config = dict(
    d_shared_expert=0,
    router_score='sigmoid',
    balance_bias=True,
    optimizer='soap_variant',
    lr=0.00349,
    beta2=0.99,
    train_tokens=406200000,
    steps=2383,
    dataset='wikipedia_en',
)
Below are experts of layer 3 (counted from 0) of a mixture-of-experts language model. Rows are named router (the router's row for the expert), up (a neuron's input weights, with its number) and show model dimensions 0-223. Each number is 50 + 10 x the weight over its row's rms, rounded and kept within 0 to 99.
After each expert's rows: a language model's description of what the expert responds to. This comes from a sample of Wikipedia text that the model never trained on.

# expert 26
router:37 35 66 40 63 28 47 47 43 71 67 55 34 66 45 58 50 48 38 52 49 29 65 48 68 65 45 45 61 54 37 48 49 44 39 54 63 40 44 50 62 57 54 32 36 53 28 53 45 43 46 50 43 55 43 49 59 52 61 44 65 43 53 48 32 49 44 54 55 55 52 52 66 39 38 64 46 44 55 60 44 52 34 53 42 33 39 54 42 51 42 41 43 53 57 64 62 66 58 67 54 73 53 36 58 57 54 74 55 69 44 42 67 46 49 50 37 48 62 43 60 59 46 43 41 56 53 50 60 32 66 65 49 51 54 57 42 55 37 54 50 56 45 41 45 58 60 49 48 72 66 50 43 50 66 56 44 46 45 56 67 23 53 57 34 62 58 56 45 41 57 50 64 59 61 48 58 43 47 40 52 29 55 46 70 45 53 49 60 57 39 63 47 41 53 47 62 50 67 45 61 57 59 60 48 40 51 56 50 43 23 59 51 51 59 58 48 61 68 53 47 47 40 45
up1:67 41 56 30 53 57 34 58 42 39 51 49 39 52 57 59 54 45 41 55 24 50 60 30 44 45 62 43 52 76 44 56 57 33 43 43 41 48 53 35 62 53 43 42 50 35 56 46 45 57 60 48 60 61 70 46 47 49 55 52 55 41 58 65 53 31 53 38 54 44 67 61 38 20 55 68 34 36 49 55 36 41 42 54 48 48 48 56 52 50 49 34 47 44 42 53 56 46 37 32 59 49 58 46 43 49 54 49 55 70 46 44 42 43 46 58 62 39 63 40 53 61 52 51 59 56 58 55 43 48 52 54 29 47 42 44 61 48 51 54 59 65 40 57 41 53 48 54 56 60 48 47 51 61 49 51 51 61 53 64 57 77 40 51 64 54 59 51 49 56 55 50 44 68 38 48 36 32 59 75 53 36 49 31 60 53 34 66 43 48 53 75 51 69 51 62 60 44 64 57 40 45 63 56 61 45 74 62 41 35 40 59 43 43 53 50 48 45 48 62 63 59 56 43
up2:42 65 56 40 52 56 54 44 44 53 44 50 53 45 53 34 40 39 38 39 69 20 55 41 64 47 33 50 38 20 45 47 45 37 50 67 51 60 67 43 50 53 27 40 34 59 41 45 55 74 55 59 42 51 45 39 63 51 57 63 30 52 47 54 48 49 39 52 40 61 43 55 47 44 62 51 70 38 40 55 54 55 52 32 59 61 60 47 54 59 42 59 67 58 65 46 54 53 58 61 53 55 60 47 46 49 49 61 30 47 59 52 35 58 47 54 47 49 46 45 44 44 40 50 62 53 67 53 50 53 35 57 43 59 54 64 42 59 63 46 35 27 63 44 46 50 58 55 48 54 45 53 50 46 77 46 39 55 52 46 36 62 52 39 55 72 47 50 40 39 56 40 48 52 38 71 52 48 44 52 47 39 42 51 53 23 68 54 47 65 39 49 41 40 41 27 51 49 48 54 51 41 44 56 57 35 48 43 57 52 57 49 53 56 42 51 62 61 47 21 65 43 44 43
up3:43 54 56 29 72 65 33 55 48 60 62 47 47 60 53 44 54 49 66 45 57 38 38 32 52 62 75 40 59 40 41 47 49 52 55 48 52 59 27 35 56 57 40 65 29 62 47 59 40 51 64 32 62 41 54 48 47 40 44 49 43 63 45 50 38 53 48 56 35 69 35 49 51 36 33 51 44 41 49 42 37 43 49 54 38 55 59 62 43 50 48 45 52 57 51 39 56 53 38 58 60 39 46 48 66 52 61 53 45 61 48 45 73 60 48 42 62 49 60 52 44 59 54 37 60 28 52 60 48 52 63 31 44 61 59 49 64 71 45 47 41 41 53 50 45 43 59 58 37 49 53 41 53 45 54 50 42 57 61 33 56 60 41 50 69 73 55 62 43 56 47 62 39 19 55 53 52 49 53 49 56 32 76 64 54 63 53 59 46 52 44 55 51 43 55 49 41 47 53 45 52 71 51 51 50 39 49 42 64 61 70 39 54 45 57 56 45 68 47 38 46 35 40 55
up4:66 42 51 36 61 61 42 56 40 39 38 63 49 53 51 50 62 48 35 54 61 43 62 47 45 55 31 60 75 63 51 54 41 52 44 53 59 47 68 47 45 52 45 46 42 33 44 54 42 60 58 48 37 52 52 51 76 55 63 41 53 42 52 44 45 40 53 51 47 58 47 52 49 49 66 63 52 53 44 51 45 57 24 57 73 59 47 60 57 60 50 48 48 47 48 44 52 53 57 26 56 39 65 36 45 69 51 67 41 79 41 56 38 46 46 43 40 55 61 45 48 38 42 62 66 53 76 62 46 40 63 57 44 39 41 65 59 49 39 54 50 47 53 57 38 64 47 61 48 67 67 46 31 47 45 66 68 51 38 49 51 55 36 53 52 36 56 43 46 57 54 57 51 56 62 44 54 52 44 56 49 29 41 41 71 50 57 57 50 42 48 60 47 55 48 45 56 70 62 57 36 69 68 55 65 56 50 59 42 57 43 62 52 67 51 43 66 49 52 28 55 65 49 53
It responds to: Verb stems before suffixes. Word-initial verb stems awaiting a suffix, such as employ, act, show, vis, impro, plus among and support.

# expert 30
router:45 58 57 58 61 47 32 34 64 68 43 56 40 61 47 41 50 40 52 38 48 39 72 42 57 57 54 42 55 53 34 53 67 50 46 46 52 41 46 67 34 64 46 38 41 46 31 48 59 47 41 44 39 59 45 61 57 68 35 38 71 44 73 70 55 51 72 50 50 60 51 53 65 45 46 64 38 49 54 40 51 48 44 57 45 57 51 53 48 46 57 50 28 52 52 66 48 55 55 57 41 67 55 43 47 60 47 60 59 63 54 44 70 37 38 43 42 64 45 40 44 45 34 40 57 47 63 49 45 32 64 62 51 54 65 46 44 45 35 54 52 55 42 45 44 30 66 59 53 68 75 55 55 41 71 64 50 39 50 69 57 52 53 64 38 52 50 57 61 57 55 45 67 53 51 50 46 45 54 56 50 48 49 76 49 57 54 55 60 45 59 55 42 56 57 64 45 39 62 41 66 59 49 32 41 47 66 37 39 42 23 51 48 43 57 50 54 46 52 47 46 46 64 52
up0:43 61 43 49 46 59 54 52 66 58 54 52 56 62 43 51 46 34 44 48 62 39 43 63 50 57 48 54 46 37 54 43 43 52 48 46 44 51 37 47 58 50 59 31 47 40 50 42 38 40 64 62 59 47 46 50 42 56 40 44 34 47 51 45 31 59 57 64 38 50 42 53 69 56 60 65 52 43 56 45 48 55 51 62 52 42 61 70 66 61 44 40 54 51 41 52 41 39 31 59 47 41 71 47 48 54 57 60 30 45 57 57 34 48 39 57 34 57 34 36 42 48 42 56 47 45 59 65 30 41 50 46 66 39 46 61 54 45 38 53 39 55 53 53 42 76 56 58 51 44 45 50 50 65 42 52 20 57 48 53 51 46 48 56 47 55 55 35 47 45 42 45 55 33 27 67 38 37 48 53 51 49 38 74 51 41 48 34 62 54 32 54 55 63 49 47 49 39 64 52 74 53 28 59 38 56 56 63 52 12 39 66 55 56 32 59 48 55 46 45 44 51 41 52
up1:52 59 51 52 54 56 58 44 55 60 47 55 53 60 50 37 23 55 36 50 54 51 41 62 62 45 49 48 17 70 43 46 51 57 41 43 47 46 50 52 35 41 58 45 49 58 48 69 56 49 52 54 59 36 64 41 60 51 37 39 49 54 57 42 51 48 47 38 41 57 58 58 60 39 65 45 51 48 42 52 54 58 44 18 54 47 58 52 44 47 39 67 45 54 48 68 47 43 53 60 56 35 61 60 62 57 65 47 41 56 51 67 45 45 46 54 47 55 38 51 46 60 67 39 72 70 71 50 49 46 54 34 50 64 57 55 37 39 42 59 46 43 31 46 49 47 52 54 43 43 47 51 52 53 51 48 35 50 47 46 63 54 52 36 72 49 68 53 29 35 56 69 48 36 35 55 51 57 42 43 62 40 39 75 63 33 41 52 41 59 53 51 50 56 33 63 47 65 37 48 65 30 68 55 59 48 46 63 61 48 32 46 63 58 37 39 50 34 54 38 54 59 44 48
up2:46 42 54 56 48 36 32 41 47 47 47 49 48 39 56 48 60 66 47 47 74 44 65 56 48 65 49 52 68 46 38 53 49 53 64 47 64 47 53 70 36 59 72 61 49 44 60 54 41 57 56 57 45 39 22 50 45 29 68 56 46 55 63 48 63 32 49 40 52 44 43 64 58 46 45 51 57 50 37 58 59 44 51 54 50 63 38 40 54 39 46 49 47 66 69 56 53 51 45 47 44 36 46 62 51 39 51 52 57 58 60 39 42 39 57 37 34 49 44 45 50 47 27 42 61 58 48 59 38 38 53 42 61 56 34 78 62 47 41 47 18 56 44 46 26 47 53 65 75 42 52 50 47 43 46 58 33 43 53 34 32 52 47 59 57 57 53 49 52 47 56 33 54 42 61 53 41 49 55 49 58 45 63 49 37 49 45 56 48 69 54 61 55 54 48 53 32 67 52 57 45 58 59 50 55 36 41 51 33 36 41 42 31 61 59 46 49 58 65 49 50 42 51 39
up3:62 52 53 42 48 47 54 46 49 39 63 64 50 59 54 68 58 55 49 41 50 39 21 44 47 53 55 40 51 35 40 39 45 49 52 56 51 57 62 47 40 56 43 38 64 61 59 60 61 60 61 46 40 42 57 35 49 57 30 59 60 48 53 39 38 56 47 40 57 57 29 37 73 53 50 36 62 52 55 75 49 68 63 53 63 52 46 43 47 36 51 51 23 45 42 60 51 50 52 65 37 51 51 37 34 83 55 51 57 54 66 54 59 51 68 44 51 61 51 40 58 47 35 45 56 60 51 51 47 49 54 48 56 50 60 37 59 59 50 46 45 55 63 39 66 46 59 46 49 43 47 54 59 54 67 41 70 36 50 49 61 52 64 45 43 61 34 28 58 62 33 33 55 44 56 42 49 44 55 48 46 47 49 41 57 43 76 59 63 55 65 69 57 45 45 56 64 55 39 53 64 56 56 54 55 45 39 44 31 56 52 54 39 61 60 37 43 65 45 46 61 61 39 49
It responds to: Modal verbs and word starts. The word be after can or to, modals like can, and opening pieces of Latinate words such as app, ob, val, pe.

# expert 60
router:49 37 53 39 49 48 62 35 51 65 62 53 37 75 92 40 42 53 38 66 48 34 61 45 58 59 46 37 60 44 45 49 57 58 55 60 58 38 45 48 58 58 48 38 36 61 38 54 58 40 56 50 34 55 49 40 57 50 49 45 55 56 57 48 51 53 56 41 55 52 49 39 54 36 46 46 47 50 36 55 48 39 38 53 45 52 46 58 49 40 47 56 37 61 58 62 42 40 48 55 33 50 55 29 53 43 72 72 61 58 43 59 52 35 18 49 49 58 61 44 52 65 41 56 47 50 54 58 53 59 50 44 60 59 53 44 43 48 47 55 54 64 62 34 49 59 45 64 55 58 58 42 68 48 59 47 58 50 60 62 53 49 49 63 54 54 57 61 58 57 64 49 59 59 52 50 56 58 56 54 38 43 40 66 44 47 35 47 53 47 32 48 48 52 36 31 57 48 66 32 65 57 52 18 49 36 49 47 45 28 21 47 57 46 66 51 63 60 58 38 47 51 46 49
up9:50 50 49 30 64 57 53 37 54 40 57 52 48 54 47 55 34 66 35 45 49 36 52 48 54 47 46 52 64 51 53 47 64 63 45 54 57 21 35 83 55 54 47 53 49 52 61 39 41 54 37 56 52 54 59 52 39 51 60 41 55 68 50 57 41 25 33 54 42 41 54 51 40 53 38 54 55 47 68 57 57 36 42 50 50 53 25 57 25 49 58 40 47 37 46 59 46 55 39 61 64 45 68 45 34 53 53 54 48 55 45 53 59 66 48 36 50 36 53 58 38 39 43 52 43 42 71 43 49 43 43 42 74 33 42 44 50 56 42 48 41 65 44 67 55 43 48 45 47 48 50 58 40 54 53 66 49 61 53 41 41 55 39 46 69 45 47 52 52 59 53 36 33 49 43 36 57 52 52 58 51 35 53 37 50 56 47 46 56 55 57 45 36 61 57 51 35 32 67 52 46 39 50 44 40 32 37 76 49 50 42 49 36 33 53 61 65 53 47 63 65 44 57 72
up10:47 37 47 30 51 53 44 50 35 60 41 36 44 49 53 44 48 53 49 55 64 62 34 51 46 56 63 48 33 53 35 53 58 46 66 57 48 56 39 40 34 66 59 52 53 47 49 51 59 54 61 45 43 73 44 38 65 47 55 63 48 66 68 49 27 50 37 57 54 65 47 45 57 47 55 65 58 42 31 51 68 58 41 62 39 61 47 52 57 41 55 47 54 32 57 46 54 46 61 54 40 56 45 39 44 56 58 65 46 20 50 52 57 37 61 46 58 56 34 60 56 42 59 50 70 54 59 36 47 51 50 57 49 56 59 57 49 45 59 53 42 50 49 34 60 47 41 49 40 60 42 54 52 45 43 56 50 65 38 74 46 45 46 63 46 66 48 39 58 77 55 43 46 52 52 49 43 55 57 56 52 53 36 54 41 61 60 45 45 51 62 67 20 55 31 63 44 61 44 61 45 42 48 74 49 39 68 59 27 31 45 62 48 33 53 54 41 50 64 57 42 39 50 59
up11:57 44 61 51 47 51 67 33 54 45 49 63 55 60 43 57 58 44 46 59 54 63 39 52 54 48 60 47 60 53 45 48 56 47 19 35 67 35 63 34 46 59 43 38 58 64 53 59 39 53 31 46 56 49 55 43 60 47 23 58 44 41 58 51 60 51 30 39 38 61 28 55 44 64 54 38 49 43 53 49 71 66 49 55 55 37 69 54 58 57 52 55 55 57 60 49 55 45 33 49 41 48 55 35 68 46 67 52 51 61 43 46 61 38 60 44 70 57 46 52 64 34 42 51 36 38 43 55 55 43 41 37 52 51 49 56 37 53 49 49 46 62 59 38 59 29 48 62 40 42 62 47 44 49 70 44 59 45 57 47 56 50 60 61 54 63 68 50 48 45 50 31 69 55 62 47 45 38 53 50 58 39 45 59 51 46 29 40 56 53 63 50 57 45 68 49 49 74 25 38 48 48 42 61 51 50 58 56 68 36 42 30 50 43 59 53 46 41 54 57 35 45 56 46
up12:52 50 51 51 63 53 54 64 37 56 47 38 43 53 56 58 40 32 46 58 50 41 55 45 46 46 37 41 38 33 49 55 46 34 46 46 64 48 34 38 50 52 60 45 53 57 52 58 25 54 61 75 44 45 66 45 49 43 52 50 57 48 47 46 55 44 49 50 47 52 25 49 43 51 57 60 24 35 32 54 42 54 42 49 45 55 56 74 59 54 35 66 39 60 55 60 46 57 38 48 50 53 66 51 68 57 76 49 60 68 53 52 46 44 54 41 45 48 59 37 53 35 60 56 54 29 46 48 45 45 35 45 58 34 51 51 57 37 27 43 49 47 39 37 57 49 53 64 47 49 41 45 49 43 59 45 60 64 57 64 54 54 50 56 42 58 47 40 53 50 53 33 47 55 45 57 50 40 61 52 37 24 60 49 47 67 31 54 52 49 61 53 50 67 48 58 44 63 59 51 51 61 56 31 74 52 45 52 60 62 46 58 62 46 38 62 24 33 62 46 29 50 54 67
It responds to: Capitals starting lines. Capital-letter first pieces of words at line or paragraph starts or after brackets, such as Lancaster, CCR4, Arlington, Pandey.

# expert 35
router:38 43 49 46 66 44 56 42 53 59 68 46 28 71 56 36 51 51 48 71 50 51 65 63 52 51 52 46 49 47 35 37 78 50 55 62 54 49 41 59 31 56 54 45 43 80 49 51 67 39 57 49 44 54 52 40 46 68 46 39 59 37 65 72 44 37 66 52 73 56 40 60 60 35 51 62 42 55 42 54 43 44 56 63 41 54 53 48 45 43 28 45 41 39 57 39 50 70 54 62 29 50 53 40 49 51 51 49 69 54 62 42 62 42 40 52 51 61 69 53 41 40 47 52 53 61 50 58 55 45 54 60 47 46 57 45 46 50 34 54 57 48 47 46 36 52 59 39 56 65 40 39 63 52 58 38 54 49 45 62 62 41 56 55 44 52 55 54 56 60 67 62 58 77 56 50 60 39 51 44 60 41 50 62 53 36 39 48 47 37 48 40 50 54 45 53 43 50 61 31 66 74 64 36 38 40 39 44 43 40 38 38 38 46 57 46 34 56 50 56 45 50 61 56
up1:55 48 54 42 52 50 48 33 69 38 63 28 35 62 48 33 60 42 45 48 54 57 54 60 57 57 47 39 55 56 47 51 56 57 46 53 66 61 53 57 46 57 72 47 47 56 51 37 67 49 72 47 70 35 61 59 45 53 51 53 66 46 54 37 56 55 44 41 46 59 55 49 58 39 70 55 55 52 46 61 52 44 57 57 49 52 35 56 61 67 45 53 45 57 47 53 48 60 53 55 48 60 44 53 45 59 37 29 60 49 59 47 58 52 58 40 66 64 47 44 39 55 28 58 43 68 33 48 42 63 57 34 58 43 53 53 60 45 59 71 37 52 40 40 58 44 44 49 60 46 54 51 48 47 53 35 35 47 67 51 50 40 59 71 63 47 58 32 42 53 56 64 53 49 40 62 51 57 58 37 57 13 58 66 64 48 50 46 62 57 56 47 60 46 57 83 55 52 32 58 50 38 36 46 53 37 36 57 57 58 35 68 51 71 52 43 62 44 55 44 48 53 37 51
up2:48 33 48 34 59 77 43 56 46 44 64 66 48 44 47 52 34 57 43 49 35 41 47 63 59 54 56 51 45 67 51 46 71 42 42 71 52 37 50 40 56 47 60 46 56 52 53 50 57 46 52 49 57 26 34 45 45 54 45 54 25 49 58 54 50 51 30 49 51 55 46 45 44 62 51 42 51 57 67 65 45 60 56 66 54 49 60 49 52 47 26 48 52 43 46 58 50 47 52 78 51 38 46 68 38 54 45 64 56 57 41 54 67 52 42 61 57 57 53 41 45 50 55 44 51 57 55 61 50 29 48 45 51 49 51 83 57 58 55 46 47 46 37 60 72 42 62 48 47 54 44 45 52 47 62 28 52 62 49 44 47 55 35 46 48 41 56 36 43 58 52 61 56 38 49 59 52 56 50 58 42 55 49 51 62 40 48 25 43 59 65 42 68 49 61 51 54 58 47 46 25 55 77 60 45 61 48 62 48 33 43 34 39 48 58 58 53 55 64 48 32 38 52 74
up3:52 54 41 51 43 58 53 54 28 42 50 46 44 49 53 42 38 63 73 43 42 34 30 56 49 45 42 55 34 58 60 32 45 62 64 52 54 66 36 51 41 59 56 50 50 52 42 47 42 61 80 43 40 50 43 59 60 47 49 53 67 57 48 54 73 38 39 29 42 48 63 61 65 44 56 37 41 62 33 49 57 45 57 47 57 34 44 56 63 42 33 48 50 54 48 49 33 49 30 40 43 43 65 61 32 53 54 56 49 40 44 48 48 41 40 55 42 52 66 50 58 53 43 50 55 43 37 66 41 36 44 54 51 43 62 45 48 42 45 35 54 49 68 47 57 67 43 68 56 43 47 46 62 39 52 49 39 64 55 34 53 52 57 48 58 46 73 39 53 65 46 39 44 52 47 45 47 61 63 48 67 52 55 65 58 42 54 25 52 45 63 57 48 58 57 51 45 49 40 54 48 68 49 35 58 53 46 48 54 65 49 50 50 44 41 39 56 20 64 46 32 66 61 63
up4:39 65 65 56 44 44 46 57 51 30 46 50 55 52 59 61 70 56 64 47 44 50 60 42 58 55 25 47 54 48 47 44 66 46 63 67 54 43 45 55 61 45 57 48 43 54 51 54 38 67 45 78 49 59 41 69 42 49 60 72 56 28 47 48 65 55 54 76 38 57 43 63 49 53 69 49 47 49 37 51 60 49 46 63 63 47 54 61 55 53 56 44 55 44 49 50 49 49 50 56 67 61 56 64 69 50 55 53 43 44 37 64 55 44 40 65 54 66 61 42 57 39 41 54 52 66 38 49 42 46 51 55 53 36 40 62 53 55 58 44 42 50 52 46 37 65 46 75 48 42 58 52 47 61 45 61 41 43 48 60 36 50 48 49 48 57 46 54 53 62 44 53 44 51 49 48 48 35 39 63 50 35 37 47 59 57 68 52 58 45 65 67 25 47 43 47 38 41 40 45 32 34 67 52 44 21 62 44 37 54 28 61 38 61 49 54 63 45 45 43 55 47 42 32
It responds to: Infobox field labels, name parts. Field labels after a list dash in infoboxes like Website, Ref, Species, Died, plus parts of foreign personal names like De-uts-ch, Lev-y.

# expert 43
router:45 57 51 45 46 50 42 37 42 63 65 52 35 67 60 33 40 39 49 61 45 59 73 34 60 44 45 27 54 49 30 49 65 61 48 53 75 47 38 43 43 74 56 26 49 57 36 48 58 46 44 58 31 41 49 50 51 61 43 51 49 36 55 59 46 41 68 41 34 59 45 57 56 45 43 65 45 38 33 52 66 54 41 61 39 53 56 52 40 64 55 51 47 50 57 52 39 54 49 64 45 50 56 54 55 49 49 49 69 50 47 51 61 46 51 44 46 56 63 43 57 44 42 54 43 45 43 54 46 43 60 57 49 42 63 52 43 56 27 60 61 74 53 32 43 69 51 37 45 60 52 60 56 59 58 49 43 44 56 63 52 52 47 49 49 62 39 46 45 54 43 55 79 53 52 52 63 57 57 44 63 35 55 59 46 45 43 42 62 67 45 58 60 59 41 42 54 51 68 36 54 47 42 32 52 33 55 45 32 37 23 44 64 41 54 56 69 53 66 43 43 57 48 53
up0:49 56 35 37 48 55 39 43 59 57 59 48 46 52 63 63 47 46 64 33 57 63 44 39 52 40 44 60 37 51 54 38 65 52 38 49 61 61 50 42 55 55 49 33 52 75 52 68 55 61 30 56 52 66 64 59 63 60 43 43 55 62 44 49 41 42 80 54 60 51 44 45 42 32 48 38 47 60 43 36 55 56 53 58 45 66 50 35 47 52 54 50 41 38 32 62 54 57 46 46 50 74 35 54 43 72 51 45 47 35 69 78 41 62 51 45 39 60 62 52 59 41 64 43 52 34 58 56 26 43 47 64 52 50 56 47 64 60 57 68 55 47 61 54 58 63 45 40 58 57 49 61 50 46 30 59 63 77 56 49 41 48 69 51 44 50 51 53 34 60 52 49 48 50 49 49 57 54 41 40 43 53 48 44 60 51 51 55 56 52 62 46 47 56 33 59 46 59 57 46 49 61 51 29 32 53 32 46 47 49 55 51 36 57 49 42 45 43 51 26 52 43 48 61
up1:38 36 48 51 56 63 58 29 44 55 47 41 42 50 53 48 45 54 52 54 38 42 53 39 57 47 42 62 64 67 58 55 67 61 50 45 56 47 51 49 38 52 49 62 30 42 38 69 41 48 51 45 38 47 51 58 40 55 52 56 53 67 55 59 60 52 55 37 52 57 51 68 70 31 45 73 37 70 56 50 44 40 59 45 50 54 66 64 45 44 58 37 50 51 48 43 43 42 61 50 48 32 46 50 60 36 56 53 47 57 62 50 64 55 48 68 52 59 51 35 54 60 49 60 42 50 60 44 41 50 65 47 54 68 58 36 56 35 88 51 53 58 40 34 60 43 53 47 39 70 54 43 61 45 42 59 49 70 49 48 61 49 62 46 62 49 48 54 51 45 42 51 50 40 42 38 43 38 59 43 37 37 36 62 78 46 31 51 47 39 47 60 43 62 60 32 38 40 54 55 63 43 46 48 33 38 58 55 38 43 64 43 60 35 50 61 34 57 64 57 58 52 37 49
up2:40 48 56 48 48 38 34 72 39 42 50 32 35 44 51 57 43 52 41 66 57 46 53 54 48 43 51 48 58 44 58 42 56 29 68 54 74 46 43 74 50 56 68 49 75 59 52 50 44 42 58 61 40 53 42 52 50 44 60 43 52 61 57 57 58 54 62 39 51 59 46 69 58 46 47 73 53 63 54 49 54 53 50 45 38 59 49 61 49 56 48 38 63 45 55 39 41 45 53 55 27 42 62 55 61 34 46 50 51 41 54 47 51 36 54 48 41 45 66 45 54 52 48 57 37 57 51 39 42 50 57 48 32 46 46 59 59 62 25 39 60 58 54 38 61 65 45 43 57 45 64 37 57 45 31 55 45 46 72 58 57 58 49 55 53 51 45 50 58 58 67 19 71 51 42 54 58 33 47 37 42 37 47 55 44 28 41 36 47 44 61 51 52 43 58 54 45 36 79 57 34 36 41 38 54 33 60 57 44 52 59 38 50 41 46 42 50 63 48 60 63 54 62 51
up3:50 36 53 44 47 63 44 59 38 57 61 59 49 54 50 57 48 40 45 53 38 48 44 48 43 47 40 39 47 34 42 46 56 37 48 52 56 55 48 23 77 53 61 47 67 41 66 63 40 46 48 57 43 53 59 52 52 57 62 35 53 65 51 52 50 41 33 60 54 55 47 66 48 27 52 62 53 38 33 57 51 57 44 47 42 54 58 43 54 47 39 54 47 41 42 37 49 44 41 39 62 40 48 58 47 64 57 58 44 56 56 50 50 55 51 48 55 56 70 65 44 52 68 45 57 43 29 43 36 65 46 51 63 53 49 53 80 43 45 24 51 60 32 54 47 74 53 55 60 60 37 38 52 45 55 40 61 44 52 55 44 50 61 63 56 60 33 48 32 54 45 54 59 68 50 42 53 57 55 57 58 10 56 53 55 39 43 63 38 46 47 62 32 35 52 63 46 54 62 61 54 56 61 49 58 52 45 45 56 57 43 39 43 34 55 57 53 61 66 47 62 40 59 72
It responds to: Numbers in tables, dates. Numerals in tables, ages, dates and statistics, often after a pipe or parenthesis, like aged 42, September 28, 0.7.

# expert 24
router:31 54 42 49 48 40 53 31 50 63 55 64 37 68 53 32 55 36 43 55 57 50 38 41 79 41 57 35 45 50 24 41 49 46 47 50 59 38 60 60 44 53 57 40 43 59 46 62 52 53 52 61 48 59 54 50 58 62 41 51 37 48 55 52 43 35 41 53 55 54 52 45 75 43 61 68 46 49 50 54 55 63 48 56 44 60 33 52 45 57 41 66 40 47 61 65 48 51 55 59 25 55 62 48 52 70 66 57 63 49 56 48 57 41 42 62 62 72 39 41 40 59 53 44 33 54 48 52 62 49 58 61 61 62 68 31 44 43 30 50 52 62 63 33 56 57 58 41 43 73 60 61 57 33 63 41 51 50 50 43 55 47 54 49 49 60 58 50 59 48 45 58 68 60 61 52 37 42 62 38 43 50 47 57 48 33 39 53 54 60 58 48 39 42 52 53 48 58 62 30 54 50 45 52 55 62 35 56 47 34 34 55 54 48 53 51 43 65 72 43 43 63 46 36
up1:36 73 50 43 51 59 48 56 53 47 54 61 48 59 47 59 58 38 50 49 58 52 56 65 58 54 38 55 47 60 45 59 66 39 38 44 60 53 54 40 52 58 44 28 47 58 54 32 47 59 68 74 57 57 54 65 54 56 50 48 51 58 67 57 65 36 61 50 62 57 42 53 42 67 70 50 57 53 46 59 57 63 56 47 40 57 53 54 34 48 37 48 58 37 35 42 70 56 34 63 64 47 67 51 38 51 71 40 84 51 54 62 53 58 47 46 40 48 62 55 45 46 53 28 63 39 54 57 50 49 45 54 51 54 51 52 49 48 49 54 51 43 29 39 51 61 29 53 45 47 51 57 55 49 62 52 38 44 52 39 41 57 61 53 61 69 34 59 67 56 52 45 60 57 72 53 74 37 45 50 59 41 49 68 47 54 34 45 45 56 50 53 51 48 44 46 42 56 42 51 55 47 43 47 48 48 56 73 55 58 44 67 38 69 42 38 65 62 55 60 49 58 76 60
up2:43 57 70 65 57 58 61 66 60 45 56 49 40 52 57 55 81 48 31 45 45 52 44 41 57 61 62 44 44 69 32 39 43 31 43 57 40 48 52 48 52 57 27 37 45 50 47 36 47 35 52 57 55 48 47 55 41 43 44 59 43 60 39 56 46 57 48 60 53 48 57 40 53 36 40 35 46 48 52 55 54 47 49 41 58 74 42 47 45 47 58 49 49 64 63 46 48 52 40 54 34 72 44 54 55 51 64 58 46 44 40 56 57 54 46 62 63 44 62 48 54 68 44 60 74 59 42 59 58 67 43 40 47 57 52 25 71 65 45 46 63 59 62 56 53 49 62 64 41 47 36 47 54 42 56 48 49 36 63 53 65 46 59 54 46 52 27 64 41 66 36 40 55 43 50 32 51 47 52 43 54 50 50 56 69 57 41 58 69 43 42 48 61 49 31 38 51 39 67 51 57 41 35 56 53 44 47 36 32 42 53 49 34 45 64 50 36 44 48 58 65 64 55 53
up3:43 55 54 57 67 45 47 55 49 48 57 41 49 45 43 31 47 54 49 53 44 61 72 41 54 57 28 48 43 46 36 45 39 61 76 58 59 56 65 52 51 50 38 45 49 46 36 38 58 38 43 50 47 53 59 26 48 38 46 59 52 45 51 45 57 38 52 62 46 50 55 39 30 60 41 49 41 24 54 64 41 44 50 31 60 55 48 60 54 52 32 53 45 56 71 49 44 51 66 67 76 41 40 63 44 43 66 51 23 60 67 41 52 47 57 53 54 53 37 56 48 35 50 44 43 51 57 44 38 44 53 61 56 48 39 65 64 53 42 45 38 44 51 55 45 61 44 60 49 66 45 50 54 58 56 64 51 73 58 53 52 44 38 49 53 66 36 55 59 50 49 42 49 61 68 51 58 43 53 46 37 45 47 53 43 55 48 56 56 36 46 68 52 32 50 28 57 39 54 53 47 61 48 57 56 56 51 43 49 58 44 42 44 81 30 76 41 56 73 52 60 43 51 45
up4:28 47 37 36 44 56 47 29 40 27 39 54 45 57 54 55 48 48 79 50 63 48 37 36 59 47 49 40 53 70 51 60 54 56 49 52 65 46 46 58 47 57 71 45 39 58 49 53 52 55 50 49 45 66 45 60 69 48 47 43 48 42 50 33 55 28 39 55 38 71 50 52 60 46 48 62 49 46 46 65 52 52 48 63 56 59 43 45 45 56 41 34 39 42 60 49 56 50 28 48 48 40 64 39 46 49 66 50 68 67 57 48 48 61 46 51 55 50 59 51 48 53 43 51 43 48 54 48 55 52 64 60 48 38 65 58 50 56 57 41 31 58 34 41 46 53 51 60 53 55 52 66 50 36 75 47 53 40 57 50 40 42 52 58 46 56 64 35 60 37 44 72 48 58 41 48 48 47 36 58 49 37 39 44 51 48 40 39 50 39 48 71 54 45 68 85 44 64 40 43 42 45 57 58 33 53 57 57 52 61 46 66 37 34 64 56 56 33 42 62 47 32 43 59
It responds to: Institution and media nouns. Nouns naming organizations, media and venues, such as School, College, Film, TV, Entertainment Weekly, Theatre, plus develop and founded.